config.yaml
init_std_router: 0.0217
lr_router: 0.000329
lr_mult_up: 1.38
lr_head: 0.00361
warmup_steps: 200
decay_shape: "linear"
seq_len: 512
steps: 9102
Below are experts of layer 8 (counted from 0) of a mixture-of-experts language model. Rows are named router (the router's row for the expert), gate (a neuron's input weights, with its number), up (a neuron's input weights, with its number), down (a neuron's output weights, with its number) and show model dimensions 288-383. Each number is 500 + 40 x the weight over its row's rms, rounded and kept within 0 to 999. Numbers have three digits each.
Before each expert's rows: a language model's description of what the expert responds to. This comes from a sample of Wikipedia text that the model never trained on.

# expert 18
What it handles: Final or inner syllables of proper names and place names like -ville, -ton, -ina, -ius, plus bullets before Population Total.
router:444466694470501488503499514531551451528453452613505456509446493557475471484521462472491489517517459492458454503466543463442488459462471457502574475436552479425473538524523458579526410523477527581534538517460492494518431478450486511541449505483541459560502518496514491508587515528481489542
gate0:458440533463491499486586457555516544483467499525505484473502469444533394513486525488516467523482505487513453522468491508484490498472521536451450477526486454523508539523526519490457552493469502544569484550513536454535503549521484468495514559520432580445525484531501534550519525545480480454
up0:477428515481485480491555509551497519520465478548466495468490519555549589505608535535453510546477519551482491493465533534566491534525507521488453496545532495555427456494510522487498488473544520582530492522453539450513471512501455430542487500537519594539427539528501553579553506524517467522
down0:513502451456508489489526482458444469476591491461563502526508489497542501559446483420548554509463481482403554514478465458495432473510478497555476494449524470504421497527453508474465467445487419452437458500517532480539506484521404492550485523536481437531512506492472487474497473569502532542
gate1:412545541428531481451485531557486576469476502517513482571476481424486512485553554520575537443459454542561554460497515536458497527492549456457518557492563506493461485508502489488514514530495561513425551404562490492547532509537491538521492422493436452518469475520458471553464498537521451470
up1:513488510389583484495453461533451463385488514523528515535504488441470441550494501506521529425468465529476554466476509479526508541513474451430470479506550466475563448515503523487474526505461492535437525490546502469564540447525506579529418468491481494515519460506530499453531519575507537461
down1:516541528474473534491513477434458501479562561525527543498473468562466463491506477536557509499502557491489592463472521527496533505578618485434436501512458539508512602481543421562499498506501474492458432518492480540553526499460435422498469451467535527522447535607554513563493481438516583437
gate2:465484523533518536457501560461493468464507436515478466456475460500486499527584523494453502579490431486528524542536478485489551539482548522527508526544557571480495498515528503548495533488502488503476548474534504472495445530453536516475479577447454499495497508517501536532483489507509498553
up2:458522494410501535480524453518500557502550475522497475537542515506615511559434474433560458507506446483472505559559507477478532585425548517523473519500509508497543500482494523484491482588479505563499517514523495492536444545526461490549525445489444463474464503484553499499506549498446447505
down2:528504432454502472505469519507465524434488440454496480464495412430549520504536481428478464445494444505473509579487511505498492463510432513499474527474537418468514574456473546499477548449452503488441492433467500496526462504489483518502485486572507547535538543543508476488462488493458518497
gate3:432478511437435497535512543488518491521510518519499534543578472484475613592493596474480618530447522509540503468502566451489500451469537477481471493519469512539558495483543515557485485465543518460518501426486499464429486494493550598503499489519455429480445443470469443536580434475489522463
up3:505560494507513423468505520537534495480535522539471516483408487545429488444541512563546527494503438568502490506513482512523461540563431471474446521516548485563504482475526520443537530488500473537427421595502493532522493502538508443516526517460502492510555453546465565477460584430494540502
down3:468561442459556395486523490471523585505448519531504530539520548486430524453561525566541517522464542488474480495524514468498478559509436473489504499614571578490452455501484505504453506439488491494527445487603476409478530450498504447476481529480478428468472481476410512497564472492509540539
gate4:585465524508512530536466417549505500554431469589528533486587477451507516538510542518492545547483477537519488488505492454505433511543547467500578442515462490428538447506550471519477523579534523480520468505498437607407519480516592526441551525448520499467467510540524484528507488417430504478
up4:540461517435548606604472420536485503483486484542481464519536482509487507516550579529471525462419472465484479507473540431513476553567547545499537392498439434506505474405572499549507508541548481491536463500461502584510492474541508552447544517493529484450442480548489446535499545414520552454
down4:538476425500479455578559569502512466542506488484471447526534460413484456492516472472567475546464496503500462451533481447473459474542489516525506478551461445553578498541460471492503533452542473498549513447536452463552575491532541509459480567525423519499444482541534497475498420543480540500
gate5:516525484506517491569521529491520505464516520569493513466509509541513528486529506513493533507463506412528513499564381484509513498510475504463489491535469489517451552545500440466552521566463498505527476505554496450554552412432471536527561539476525565472459543495563463427503534511533462524
up5:409519523537494495467496429563471516474461431487464519485501533450471470504465579486485480498504479526457551522488584504551477529496483531512471542495572585529486508454540460503450594384547446519530500519477422521530468608463466446458505504551520445524539507514487525493504491463499510523
down5:539467558482471534530487467507505534474487591519483489466521487514480553527538428585542518460556513497540492577519493476466526468503419523459518479557507443504560536405514507454491531551579516486422480559590465425448505495467440510510477518538563441532534508494521492502512534537492552542
gate6:459501522401495505497492476468423525456396481482521492503527504587520438443521540537515480531484535530476505510528428510532515482455488447490452508503484524484483473525506513539516526553511559496547510539596483514531448511480510555483472493521503498442460509474546465475559458456490444514
up6:526477503443416496522526497532506524427548430531554536543492499531473525516509520430463533479497450542496578518528453522593531562472572537474494479505490535456579553493554445469535538497520507592505554488518499495485497520529471520507519404544501528501495435543502448463504515450509494517
down6:499488521433575501451464504537517512456482505543464504538438460452556509447520499520481464530513523534549440422509470536508505526516481475524520566443600484527543461530488435496567483441404485515520492518475550584436447524540488546583499514471489501434535508484469457445547520452441515520
gate7:443510520491559564438548509400552487442512504584513466543468503482396471486446518505524444487482484446513436584478478447556533454521546520535538488539498410505478537503513511507530450476492502504561554509491490454464497449480501497509497511475523493517467530462502448512476464468524581551
up7:596535466418458521616531545489439474498537496515564553484470463476529527541512482481472487549452495534501591514534467486512509565522519454519473477500470466532519462509433537512481480505568509519505465484496500511579479526528567454547488561439514492442460504533538500495547588560427507489
down7:570392511466481516486454466457508464487467483492562473578456509508559470537524501607502546525523491571519473498539521519577506473468504452517512531537482520457435512497485561527442471533533502473534494505500549523470569483503503486482427497454456476525465516512500513505475426481440508555
gate8:522522532473497418428448529530562530493514474520517471440518467587510459587479486521514541487519486458512538580397547500562450496443496426520417445451479489511509445466496436492531513537450526476467547518567480491469572537548458503503497452542374466504445448502545483547519495495432442494
up8:520468514510508487447543507561467497503464545499495524503532487579502520463425471451527449535528475548582573492541524537504437439450536519498484521454456498516551514521409413450478532500459468531558499454507521459490440568464503461416540487461516532482497525455447472552546550466472464522
down8:514467538508518494445517461506560449500541460537532512506479482540605503489541499581570507503478530522478517541456508503551446488442513534483488539477466469543485484559463450442593498460505483472494448466512511488524512551455426497527483488507393554504564458468465442476519434488490463516
gate9:532463488555491451518475480494530488561532502502425595491497420497502597563592527550510448470538526471522469475421486535529476555461532455534453508531479508456436484467489462494532418572517434476556499519500482497539497533474521442484524535431419451519472446547550504564468490524469521546
up9:504444497529460515510452511486431465504520463508407509521435498508476510489494491503548544502541498504510541564449457571525502529478465478463433469565468499567514487554508443558524509538502484545499478515513439457422493619507547436444535453463494471495459416495577505485501494554523558528
down9:514549555540516417546503477501512509501443478541523541507453518464441486455492448515500596489523539496583527614467483483537515542559457465479493472485521504468486514533516517483457494510513510469458529559509486503499646478525475496478488541520407448535537491481497475517469460493482483512
gate10:514451524538664429529480545497468426459471615466486490453428505491467516457453592435469457517469471552534543486489535428501490493535522497506479469489560438500516490468506529502473488540517491533539482462523487450577465610532525548491486525482619456546439469557527533552519444563455454500
up10:547494493525408542469515534529458485497514508501530529470481457504463426460540495567491473562510497458452426565570490491480533519497469460487497523481494575505449514487511434461497469506467538465459447550487496445555491442504440496490561490598512542436454500569416538575487500518518549505
down10:470550524431521554515537459579516504442494515511405494403429496485473446489515523514534477521517497558468487491501483482508505528502481513522506475527566515530451481551499528506557464506511504546513544517535490508507476507560496541538490480438548487475458433463544526507442457504500564473
gate11:501491511474515480461425569451471490582476493581457473480469516573480537508508488514497462520617550523518546425447552591474440451538574528488443479472475474567529471476586489485504470578553468477531494476475444531564496586529555461558526560486450546516460581496528446504588516426477448438
up11:555452433529551473574570618458464553523540500453444524500563444515571606497477609528468488502516479494483495504504462481432484466450461452520470469494512434479523489479510513518460515411469530526475484519546581504538534486446509548514560495482489467609414498481430534468449500525577528503
down11:525478552456527469459480499539521497513489453523440414485540511501500526488484553496509477495492525535503520511538473428471520454504489474429464466509469552548497462559520469486515511482494523476555495569499518547541566458479500499482461484563415476548567493491470507429490377429512493509
gate12:453550499489538511506483464507508545497505512431513461543526467556550458565563485545653551562569522578546453551506489487544420527485494493520492500434554503483524484488553476541522447554498527532509516430535384470558487501477456515486525572499483424418493485452510478575474534554537504491
up12:520531500506547419507538476517426487463451653398469515535487474466482548495459485473453480437474491433574451538452463577521382491524502514504486452498533447479489574471418513452590487465524565468461532520499433535562484421538543424493467552511517512521509464479488506486477548493509463501
down12:567567532541513419475486466575532474526505477481482495480525525523510545498488460516448459465602526585502537489535536452455501389481492460477481447495550450508426533519475489505504510430507456517469479587484464529515465486499432495495504526405513422456526497477533539513400435521447494570
gate13:470513520442452377475514484516492460418498576518531507566502499490489579522413475514516509424553460482424520602573467489538486548463456493500458484493446426475520590511486497515468474480485544493464464485472434463524566508541511457467558533462458544473508520526447473420462501513504520468
up13:473592489469542455544519442530503517507552553489505472478496480538542472519506494555574481462480533543480525590479499468441416559507524544489458565486501496474565464507483472424465492523450482453488487499556507525517476485525494531543572413456465479499521589519492444443460454553473486504
down13:418465543464575524435487554561497497516573491547518454440508534469547463519513467489445497451487507528506536432520491462523546573518407513510506508465543494520525431536489495461448490586524498543503370441483526499504459532488457541493459581504494543502491526509476480486495455488552527503
gate14:438511542476544507502575461521561476532474480450427502521480542468419493517476513487509488563504481531526511545504533474514534483484534492488485451469537546544482511430448629572485488479467490601507524527473479466599462479520432517502530489522446510475518505472506518464513482460611521487
up14:548485463491527381542427524478465471421529532505524417471526443514496494442516488532418466494493528517454398463501450503478491491525530461494523512499524509510515544542559513451535520521546521448519530497533517504504577511461482575517515584522427505598491539477509456466472440551439500495
down14:513481537521520477495513544552560485486524543512496513506479478461581530421519461489483472522531539485578479541502533513466516508488539435565514487513462483490498460504509510558528451508486463495479462499518493469580502448517499501456509500447537503497477576390532526538457512469539535514
gate15:506551495473504498491607481506545500506548581526498515548533513489532455461505474514458476504507494507514501546437544514515581507516482539553557452456491532512475482468493485551436546479581431495538520435480500464516493472627509568497464483463445503532524532533572513503477524456467517491
up15:494477473605408452465529526554500525570544575573479572465530552546588569490518459499497406558449570523475499454579490437523484493499497547510494484513494583447516451515500466453523434502507490495455471491530434567472449498513506495462544522527507522540539450498586524493554528580555466528
down15:476521532501524475535510500476407528558474490491504519483501495467532578497524553479540552471562541502456505407442512554499512404520508484543472489488458463466541454504500486538547509517493510547552471454536541489559470495536546499431536456604489489474492464548509483455532536533485474465
gate16:484488501511494483455501490502483518453496450489516412494517495541456515576423544524573490512457555559496449499488461434465498516497615454520477463496473492493522557437470491524499507508442449539533540505526493528508464501530583419553448478487500529472444493517466491546541519525472506462
up16:536484505541445486499600476535493545478463552480492507531517518489474488519491532509512498488475516513546489400516509524527439399503574464502524500496511537533456552515484459576527489511439463560419539518578459493478479458511485483449461504553533494526460506586497508468564525495497465484
down16:516500460477540508477499458526499554505471471519454469517473426458480501460573492593506451487594551484561449534508441538473450468531474467523497521511484482468480493487581508451446490473542486490476506514500529496492489430485502574493488597405445486471572538496421482446482537551528387519
gate17:473454504435514559457491473453500514527472559537468494500510538508467461499520522472545471407522468516559505514489561480486555500478569523512544396414513429385435499530535414410424547464558428488521480482509518467462477410450483572526493465410516498529479540531451518534544496525509532516
up17:443480506467578507519517527484540522526601554475474406522532513533423524531479501480483613498501518519483481554482504489498488495494461518551502480522457495499498526546442515500490507562491547535521482450431501425481602450529478487490467487501553497515503501469485488431397519437493503426
down17:446528509432511509526385522549464474535540519531508522512469511542494476474509475441506505515515490543504463473569493419521518494644548494426534474537510515458553428556524524495514558479599500518508499467506438464485472564485414539465465557546470479480552552501545505514492513513480487548
gate18:542519464514522487475510509409453545531460533450533490517515510521488472519527511507508522510505560460514492580492491507503493513480540497514469452511449514508426537526469540525469449524473518489490520538553489533487526443517453502556530480516501534470601563493419567527548474481544494538
up18:506495483534439535470427452455468621486491534518447531459579454509535500545490483472480474474563554444506476522498555504501462550495578489443532490503458489472508475550478467469439434549555517545573600472503473465507519480550462525497575524487495491526590564458460596549463481523527520549
down18:506506464467443477497475435450525534539558460406470465533449517594506424478558550509572549480542523490512467478498506451510448526441482458546471485488543510551476536511521451477579535506432522483532480502513486504486505512492542492500488554492496468413483511501513510505469522519450433507
gate19:489438484522500434508562553578472512571502505496519414476557573489545480512499509484452447489506503491492451525509540507463522504431471526536500482587556505502555514528549434480520505497519498470521498488526458527497448457555437501523559507557535558492520455514538493565496479527441468521
up19:492563484459455529481477505523524502493514521440496572503473485519448486474447549519522557533516538540466541478473515513486483516576544517517387514501475593498492426460495543558561510494521491553488509563489530504493570557461518505498512468470468465457551511495506457446493461483506534450
down19:463524507466489477543421421514513520505503505544435506523460511488519513534500503521452583483523557493521448505541501463533527516532478500505542521550501527492510515505471630533434475555590544527481436426461506515508459499477510502484480485466575532401583518428500486546469415467499494517
gate20:479494507522410473435502520441561458560488485473481429507500504513444520469505501521466511482477476547516440471472462591535556483557490454495523535459469479461524470478480479474494464412495572496558534591531504512546568471521568483561460526469513541506541535459517552521536507540504484397
up20:508538482411515479544526491528492600423545532537506538486528471538505490511443583520533477513586510465448563485547529473470469483485481547510536511477497510554450523441521520538507480481522430507516544400427517488487509602478438517505506549519468523513487524469453522529357522437551525524
down20:522499461494497498482473483482460477499479466549516484471576501525439526494492514580438540510450512507483410466509539487541560534462545538500481459485506512475497482493493451546496408456481517473528527501521443503520539526507533503457477502451428427528556499578470536521479546477470483531
gate21:506461523542485477407554483541406485524541570526524568446451551423452505456547597500415474568569548534423491531484479480509460518465420476422561495490516507481471481528524418524535533526488540496504474505527447510428478520472464451433439508487532500530444565508515428456496499610506511539
up21:460529485423488507547500516476521490490475486463529465546560427516515460524513453548455473450465498479468493453540465503489504534493537529478486525510566504551458447510503487496527499514514468506425423529565488509527481449588485485509485556476462461440554420490561603527489593474478464484
down21:491493516403513578506517429537553489482487547498487479488511482472498448507558493490497497487502525494422448425555462505508489485470524442485507413525533529485488541524489464542473427470522536491429520502561460525401486543542556446555484464493544545545516528461499514478523474458471472588
gate22:482457519489533474525467500491455459497446503540544587473489484514500525602452427505436570481487539513555557519543513577507471490507430523517546594475517471498535454456548499450466500507493422539444492543459525507571476522578412541419438477490513490517492600534620512547509541521508522458
up22:459447487486466543521527484528491472438515490463561487531493493484473486448470527434501462462560476488560543507555542488459501507507433544500465467494502452524453581569416582546527512581447501426543504470564497474472537530476529505541450467571473477505452462483465481415476457460515480514
down22:463476498516513531456481549583494442468536518584600456585460463508483442511538506502509530507481410574514527415569452494492544528491560496473555553478446530472453464485478492558541524518475535501493519486491508593498446554548489483526459497484454460396478479467430535526538495471478532539
gate23:466552569526526507480506540539592438500506516508578504526525501574510468553580537423461529576593481455533574498458488553548500501393448490538524530442498516590478505528483419503502481422497529558493482497576507486512423517491492543510548443574485534519489531553512569505504538500477459418
up23:531443525454571508516539621464593516490524527571515502553527532534502517559497560525496522511572447629496577514480538422492471490512482491526541501490566460534513517434459476475401538538492504547478511453496515502566649456531516480526488580525536540601471519469505446420517496511594498357
down23:455429504425465543504430500483518542463526566486495486501538495474502457499481521527478479516605491482529489512554502489516443482408526564467538443470585504460491485460468520449477447501485535449510511560481506475502485510486480550518480512456432494499561499515557507479502530474494487510
gate24:510514547486484443484515506531534523504513560463429474483428536484474517527528439498476485487484471535488513550552503469540519537456515543494614531351493538499491522498531499540561552513565509470568549509536490488484503533616464478446460493480523516468478455566458523481507428499563513581
up24:450467522493484412519475368484524578427566585448470492507481537452484528529494478434479449496452501512520491522507502492501504581437480540533498471494530545510512495460478439458501521466458536492499551536543528495477500426523472405521414563493521468532499401515479493484608442526537504604
down24:460509445457523489515482476532484494499582548492502480492496572463605525483511452501509478561508471465520556477485473453483449565547475470506584564525481489507498573498505472426560538428539459567440453523517526589539532536529463462505483478575465500514568535495545446505507464523466453542
gate25:469522504455549490484488487497548541492538442498495536462519503432445452488485485547569478525515467513522499550584540483497511475401448491449521459447484476525526522487481550486567521494524483468509540516493495474453463484522485514489457454534543480529516518481523463560464513424536484476
up25:522508503475395404444445484423538475445478505509507520474518469515469567469494496463507443483463495529468430530485531489510616526516596526519485559477452520574454470479480500522538521491490495567513514483592514484511443472538505551377484507449491508457419502460481429493559397497488461575
down25:470505477546474474500459483481461479472523559478438483424448497467490466438557479515471481474444452429541563515520537512505543468405522420476467520565496513484482476487489538531470584516422526495462483542460468607537508510501442474466509514436483509536540486489532475569497395465496480554
gate26:486500508499489424527561455483501468543481460597517566497415511499534443479506477504436460545441471511536514530436562458584489503496518473479517402513491487554545527457523456479528512470443470500472508482507534546486479502512536449490419536572518551584460482478473445492453532487525502532
up26:505477522436462514501568538471519512469523457549489564477479417490484565468530530485443518439478510543413444492518489496582456475474525448593451522539480466456531550460540486546424360551498498505487492439514475511519568444559497441461506545460501459506452544431510508524459487515535462401
down26:486538446460499479599473464507551520463454546472561472475528489464509453489465492507524528487505536408507478402544482479477469425524488525498558522452454542582532528483648444516463486443505501529563456505444458547450442506513564545454557455520439525538610570468506472433485429455527496517
gate27:536456469436579456414452440521489570591545445511511454606483437521447485517581478445476495506472559528489551494494544544473595501525557481540550501432473475490498583505452465544470472501472577499512451465472512522516451470525519507549541546481524537549491530530498492458503494541519455515
up27:577517501503532423555530503408509498548468499545537432518469449441517452510516481458585480570480477433492515456582418549507508491511547441531523492543581530503548463480515505484511465477474554524487513461510480577417451522494474506445538530546487469497413455471466527492506395429511506474
down27:503512549530519477462455523385460516488520439478469510469565462530433433468569507468449489584506536477496470458417532522506516529460528490553477478474514441463567463461486504532566525426513513487568535498469540483507463547542511472495515526518512438541526513506508516482552528496439549459
gate28:479547546541464514494549484562552465516483477523429556486476538492480456540449468522534434480498494502513508451532539488494467457494466458517488520474551546474431465495551461468494505476492498515527482569447531520453461513479522469426470555483421527541481475489509522523490592468447472488
up28:462493520524538489481406453620503429490517513555476527463498517495452495546577500493556596479458487490506528554466514484471444531502536467473498567474558479483463580541448483451509556525498465525563568533464513522495569422505446505393570573545482522541518539519493543488513573471524469514
down28:475526559521480441541486574460557446446498516543505522483471468523485558487484485543522540499467501558486494523555500463522502473518535527445501459435504477518535477529490514466468507518503504505484551516539524476524554475495482504491492522580545536539491456448414467503523533528453487497
gate29:482508522475563575602550556547529511464530461458431541486444475478457515601499505478428471566549517432465519502481429471551504471482449503470471527504527570521482462502483543492502501500505487531512498547507488531500571498529460489565533475621509545552559542484485542492487564517477584566
up29:535584493563496478442516434554555451527528461619543505481548490456543502493515523457388439469507490555502490483551515522573514594532519505536528458478445536478501455457500518513472504451500513474553446539534523494485473508468526488502518538482540498511581527531438483505456448450501521489
down29:459523503491444473496434539594419489506540469529467508440476517571485459502567524424420499495540505432461572496505497569489437504458486447474476514443538545534497523495478630551499454514553526470530531565475496472490553457590562494498513490525528500439533468550453506395490514504533519522
gate30:561427549498491469467552423523508487570521498510504527481497551490572462480514410530514465549403435541531488531445517472522429472495534487497490450513541549515444516525461478499525561510571501476582574466519466478509487524537485502489481520506516475504527473542518479506472458510491540555
up30:549467504485530496464486510483457435502503506518469500476517460491463484476531498552490501443472574581409556521544461560449488475499529519497495465522542509433500489492531556507472499541525458419515486580481505429457551462531522430481485463520498505560528473483422471465519478423420460523
down30:504565487536502568498474429483494467477500520447540489509474482467608493512492492501488454567498548461456526525490481489536455434504438443445472523538516448449542552468486462498518482486433541502528484483497461515488493535507440556521500503439481569444488472480522481468456507572493481475
gate31:444440559505518457503563439496453492456430511543475460499566486461441498625485523456480492470514414457434515476541480535502452477507490480491505501583548535528522459438530505478426439527557516493495471495525564502511543558559507519571460490453496519426532483446497506442528559486454508401
up31:520538463469486506519412532532519520486512552548514534459388474471547528473429468511483516517551505547493476538468472495517516485474461516518529463414478486500586487456536462479467541431481534471497556494498482468519425454539467471513625460495528479453573499558464536526516523551542538508
down31:424517415499526521493522504487504529521441555483486503492512477491538564488523484448525513494532554561530570415493524458543481508495570404548538490456504432529433488425515479486471519519503460411470484477554479497540534493521561510519459437463491460463545583511482525459508446438572522485
gate32:513502541439512590481516519508590447448492477545479504521546414496450555547474555467495467480529492550518471490445538492493460477464572448469502451526550536534510520532508508485486534511537438506564523466556531484524452558494537409570510502512528489438549502447471564526432544505505426463
up32:515533478430566489583464471472530475459510437533532510501557444530527563605520597478483496564523508465536483534421474536577449446448507478457516459471541500531516533443481491460569501476535494520536594527586496507538426496554479482481511489550588474529581513447468517532471526529518453497
down32:444452552464480527539458543481496504515525513531504482498517529507447521505445501565461444512466515481465487594496450484601523556477437513526574494477500545513432478449504558448504438493506569439483496474518529533480512535510542443515516522438445499440500506477585494505523507555494516416
gate33:524497509555537493485488513493496568510514441480471481539525424456523379555556434478481474558510506514493493486562505497524482437530523539465474507485495434518514439505501586509527474535442494540501507524491478498494503490487484514500479473455449541534446519530544491498508511495475507506
up33:530533497466518494473508477548519476442516562504472522465530474495520518428484546528491538455444454423488552474529455536492534540441480513448559506542460528450466495552542522528543463505522496493539504542487431505541491502502491401492461486484563534477620462516391533524471441554568533504
down33:485504538455586401492485528463523503479527442485495410464478532495566466549534516459471448552505481497453533478523400503488527436443479512509526552489499486485561477507567421515504484462504535515472493513528409487541477539531539511514478545519455460508479466466545446448506547508505567510
gate34:488470527466563476433504524536513485493454534553545566575498501528500541562541581495529557459524463532531510529562506511620524415482503423533469473511513530530515512507452505565446531495416555476513509471461452469537538480542436512449454516450498474547502539559521472462509494494482492431
up34:526564491545468487504483431539528516451539536489508492529551446542509450528458502512562506472476507404456449479480526531498519494471426474583507441435438546486513497519464484506621518529505594472555483517450551515439504478529472539497526505469508483554434513574486483537440504494541434531
down34:432488493519539546479518489495473528576536456570541472504465548526521513483500494518466513470476518438432500537517467462556518447469520444495532428505553506535531467467482490516470476477502463532535463515387519511484468503464464533472523442619476486477567499449397493435440480456559486474
gate35:487518508471454435544487547554514474524466518539499503490554537498467543561513469496521515478549499449529426536488478529504564501544507507467606498549503472502473510511558475467516504525447455489509511549440506491537437413566524537513469500509506494492547510432506504526584484534428519531
up35:474434478528451359520467586575496547452446549524484511492472515491471543523496437545489582519470486477528483484487490501543567517526520511506490446561446471505428541476493408470536452573489508514447477488510498490507493458574481501450486509555507481492524532441511539485530476547479556483
down35:482570456470421476525457477483533471528459517490506526499521482542533522550538471469515441545536483477508451559509506472495512481549540445464461459508454512464458515475516582495482596464453507467517555460523461515483413495467481536508511518466546490438532555488478544520539528528490470547
gate36:542480571567525454557480472520482483522518521499441512479480584473502498540532519523529588511498581465509590584523498434503433611579491554542530523489526470507427492471445506476493433551474565517478427400519527483557475517491545547419542438414540518487464566561522559432458417474537503454
up36:474548516537484501435514567489454458508493456461570509608536485473464476495453454544559488469570464554531548528484563461493499480525436482537451522604494458458471518533557499547447498465516490474538477413512472502521522506511494449500539461514411497383522423452485477501526560528454490580
down36:453513443485444511483503449446412515546423507585584465531560549511434512516530578464489532514513502519578480469560465540471511514509532477520559508495453492486503488485471538533539504482481550516484515500479502533426522533569533521519502476537547446583498387488491487525530550491483509516
gate37:442529506535527514512534510484518570495561509457519490484510569489598519535447542552533493498436507506532527530484529511464521531493473458489482493532510498506459509479465508478517536586448546415518535471472499448429429498539513466458456504538459479540531474570488541467375509482463489543
up37:610482475524511501477523542468568555471503510517484526495525477421480425561526493454542554581479516470516494421549535509532577461423474487541511461510455433552427490461559573489450503487515463499498461435524412537535536568568477429509565421542546460511488555444497480516452518483514466507
down37:539475508560495490447510498560519592453485495462523518552471525436414497462463494509599517436558597485505496519532490476464488511524488471527520525443510464593501514481475514493502474552487440527465508464549524537512493471511523519580557597527571518532582415491509553485487520546492529517
gate38:493467545501436483522482408513534448499548469595522481481489502521548504452500529399492492484517507466512430538452449456552547491522517468461530462515450442494460496582538435536524517499516473573563460466544499484526536534471473462566499432508496488481527598443585550505472541516528467442
up38:465470504454501460499519511492514455485447511504532602542511483477482598488545452505555509546534462415520519528496552536527493534441511513610493505464526465545492483522503528487568522532491511543533509492469506499489498544481502584472477480500527484460503475509475456454522469570564498530
down38:448497461482507473441437506524509544481457457446485532465475489466558481467478514551519394462530503492494490478585539471510552469537495464467460540489484514407506508527485529487445544600482558489513471529513542495452473437515475546490500526521467552535508503413493478493469503533506487476
gate39:452474516529524532483483548513541480489462539579554478553573483526462529551514505473586515468533514429450442531528484524519516493474502454435454450484541501447581522571520516416519532554503555519468480519509471557519435483485503519479490566499386421468499518502551452497453540505474450458
up39:486494426484508481487466471448498438453529519510542486445547448485477462547512485553552518516508489513466516500479542466467502501557504509503517556547484504506477489523524550596542553399484469503548477481522462393379558470521573488497509465603537514492464492515433446564559469480536514551
down39:466439486466530501471470447457507480509477396594527514504544467507461507513495476504480458531473436532523426517534481507487521579521567537445434487547426470504484503505510446419468582644519520558454534515541552536394483505519470552523493542463464507463496483463506453518452526556422453546
gate40:552518497468510454550528574458472524499453547527537568556542482487500527581446505469479524450466459499554512454522469500548483601518460546535446527558590441465464428499389568504544525528461457497545487504491550527495402588502390534508495468480633508441539525501564504489607517499385522493
up40:491472506500507477506509447460452495518529498420526471505461475472398518471553443502516438499487477410481503505454451496487479421510507443495527445476500548486536523457474546488422508507444511458515434498536483503459478503503506543479507546509494489443565541515521474533484512521562482408
down40:391513495531440437504463472464504465499509465510498487521507525452484586505507474457459483496473572529520519543519439485490539494547431518484480483540514545506519549551527526496445503495459510504425546541586452475441413524564425464571550483586513463504514448499541494466494479528512492457
gate41:468529505482473484477537531466512529529454460520590476543491558453463432497566519514462490496530473505558527496467432504489521477489489591540548566494540454427500445558558471474465450522502478511512484468487474554554468512506499571478570486457423495502470469535556458524411458528542489525
up41:497500554477474470494468485461520512553443453505527475541584524436481479490544536551520509464497500470498513405462493554494557492530540582516472496488534579515557415506495499531437484534463344495468544442541522531466499489469510577509557464544456464553414484532498530572486408505468512583
down41:548524568505511482593464503472469541510488495499483491498521520430538459441510534580517533503530504466578510491414531472472566473427518471480523548460453400465470490473530474427462573441466519530526471478463482525527526440485578490490498582436478531489499527577514516495503550471513438592
gate42:493519537489534554542543476544482476448456505449500499534474490510539449499458547523462495483502540421466541502535529492522470559527485524567556492571503424506490524525501483539506464499511495480494534429432424501490428485447469460469501471431533460480443459509552475496452476537531425420
up42:466532489471426516506494544544523594576476467529519491523486504505412404489483467473491459453503427493478459510497549495618565481522506506422565564480457559498460604506474517501603493505535459465482458538506526493602571486504562521550496462484495419508515561520490512434494522551504468475
down42:534494513455529426486570515519443414467479488526474536484485525473511489542500502595491511476513470435467553491481404517488498457462437530553545527457569502494466456553442555514519442504499519492571502531505613504495535454494593477508594521503457528522481558531508516535507458468526498469
gate43:566480538509509491511547509526544458551474487484441469472485517474552412544551546487479493484481466510550491464529532511564521515406557519512544520509455551518503497455505451538350506479484560506492493458597501547517493530543474501529545431507409441477524565480517463503478522470497503493
up43:446467503529536540378556468494493451561516548553577483499501515525462496533486506468543480481552423459531472500465518502489530512515446457517542438545561600497551485467571560522473441456512502494517500584415482418473523523449504488446435497486485505487478503484522523479502520464547556446
down43:527532532467410502496537514436545491510583493512547476525519531504498470404485499449505535458428471506500499443499530453472543415476533511499525498531516520469437462484581493467486503477551573428490489512583550480517457487417437502475511475489542483498462550525557529423438515412523458446
gate44:490509537477496489528458592539542512448493559531509473534586598471512499543518525507505476510473530517503497550527492466485463476554469530479518410486468493507469461489566427519509529546521502507516489533409497471504521448542514530589526502520500502520503515544511513468496540542535500591
up44:496487550489516520462489572585532520491483553505432499540573524539459497554484502471436532544566504529517445492526490500479533448513464551527450390531508474415436566478574401559552564512545569462508420511455538500446516504547478529522537518497450496551529470538525466475547556587536546569
down44:580498533470489509564486534468457463580496494460459499454521535527552511481493495578407574508486514524474543483543552478505466570468475478554485485507461410492532522536545484495504510541572490478464484523476488510543524494434547534412460571483515523469507524581497505491475484537488511493
gate45:479471510559512467553496459506481475490496477448500568514511471505560452453510518460485460487527454477498550593533490519456481534465479450516491492566550506576480499479507533507517561534502598546496521495534481508525553455532537551480464472549509474490449500521525496500486464551405452482
up45:451475521450447524477487510505565444505428528507542426612464501423501433484481565524508499438543442476567518582530499533432588404551494498445552397551544435500507469477483540511499493566504619543432534539579511454486483494544512460484458453486478482449528464473466472561488461537504535539
down45:561505559556442562488485526471576562461483466498494516451529558465531517455502510629467508442530450501526545478499564492456516438548483510388556526499611491467589505522524506439487543524474465519507533415579552489494533502513469485490512552491517483490515538506502471479517467528541473464
gate46:517475517424443530507466534518472594520436462492498540403419515458514435519501505486504498492492477480531545502531439547472512493513554444576485519487513429510476495436485533502487464464461474538511526436501501519530505467515460510588467482459506505503475492445467623475522456501441591508
up46:506434519524494478480534479547523479490504475491523562464456505434480524457527524495496454480423569490490484475481450549477546543489512455499527492518526454501459485515474565488499573439445486460463561488538429500531460421523538412495463498469539532528519497577485538540499455536533504388
down46:447535478465469501606483502551503518522552499517494428516472508569534521512469570541642513558430489511481489466526525555536472502524487493540493571423584483495458528547435474545564560397471497502524510522529454513564500450553524511454505562401467397536528494499565493631517492472509512539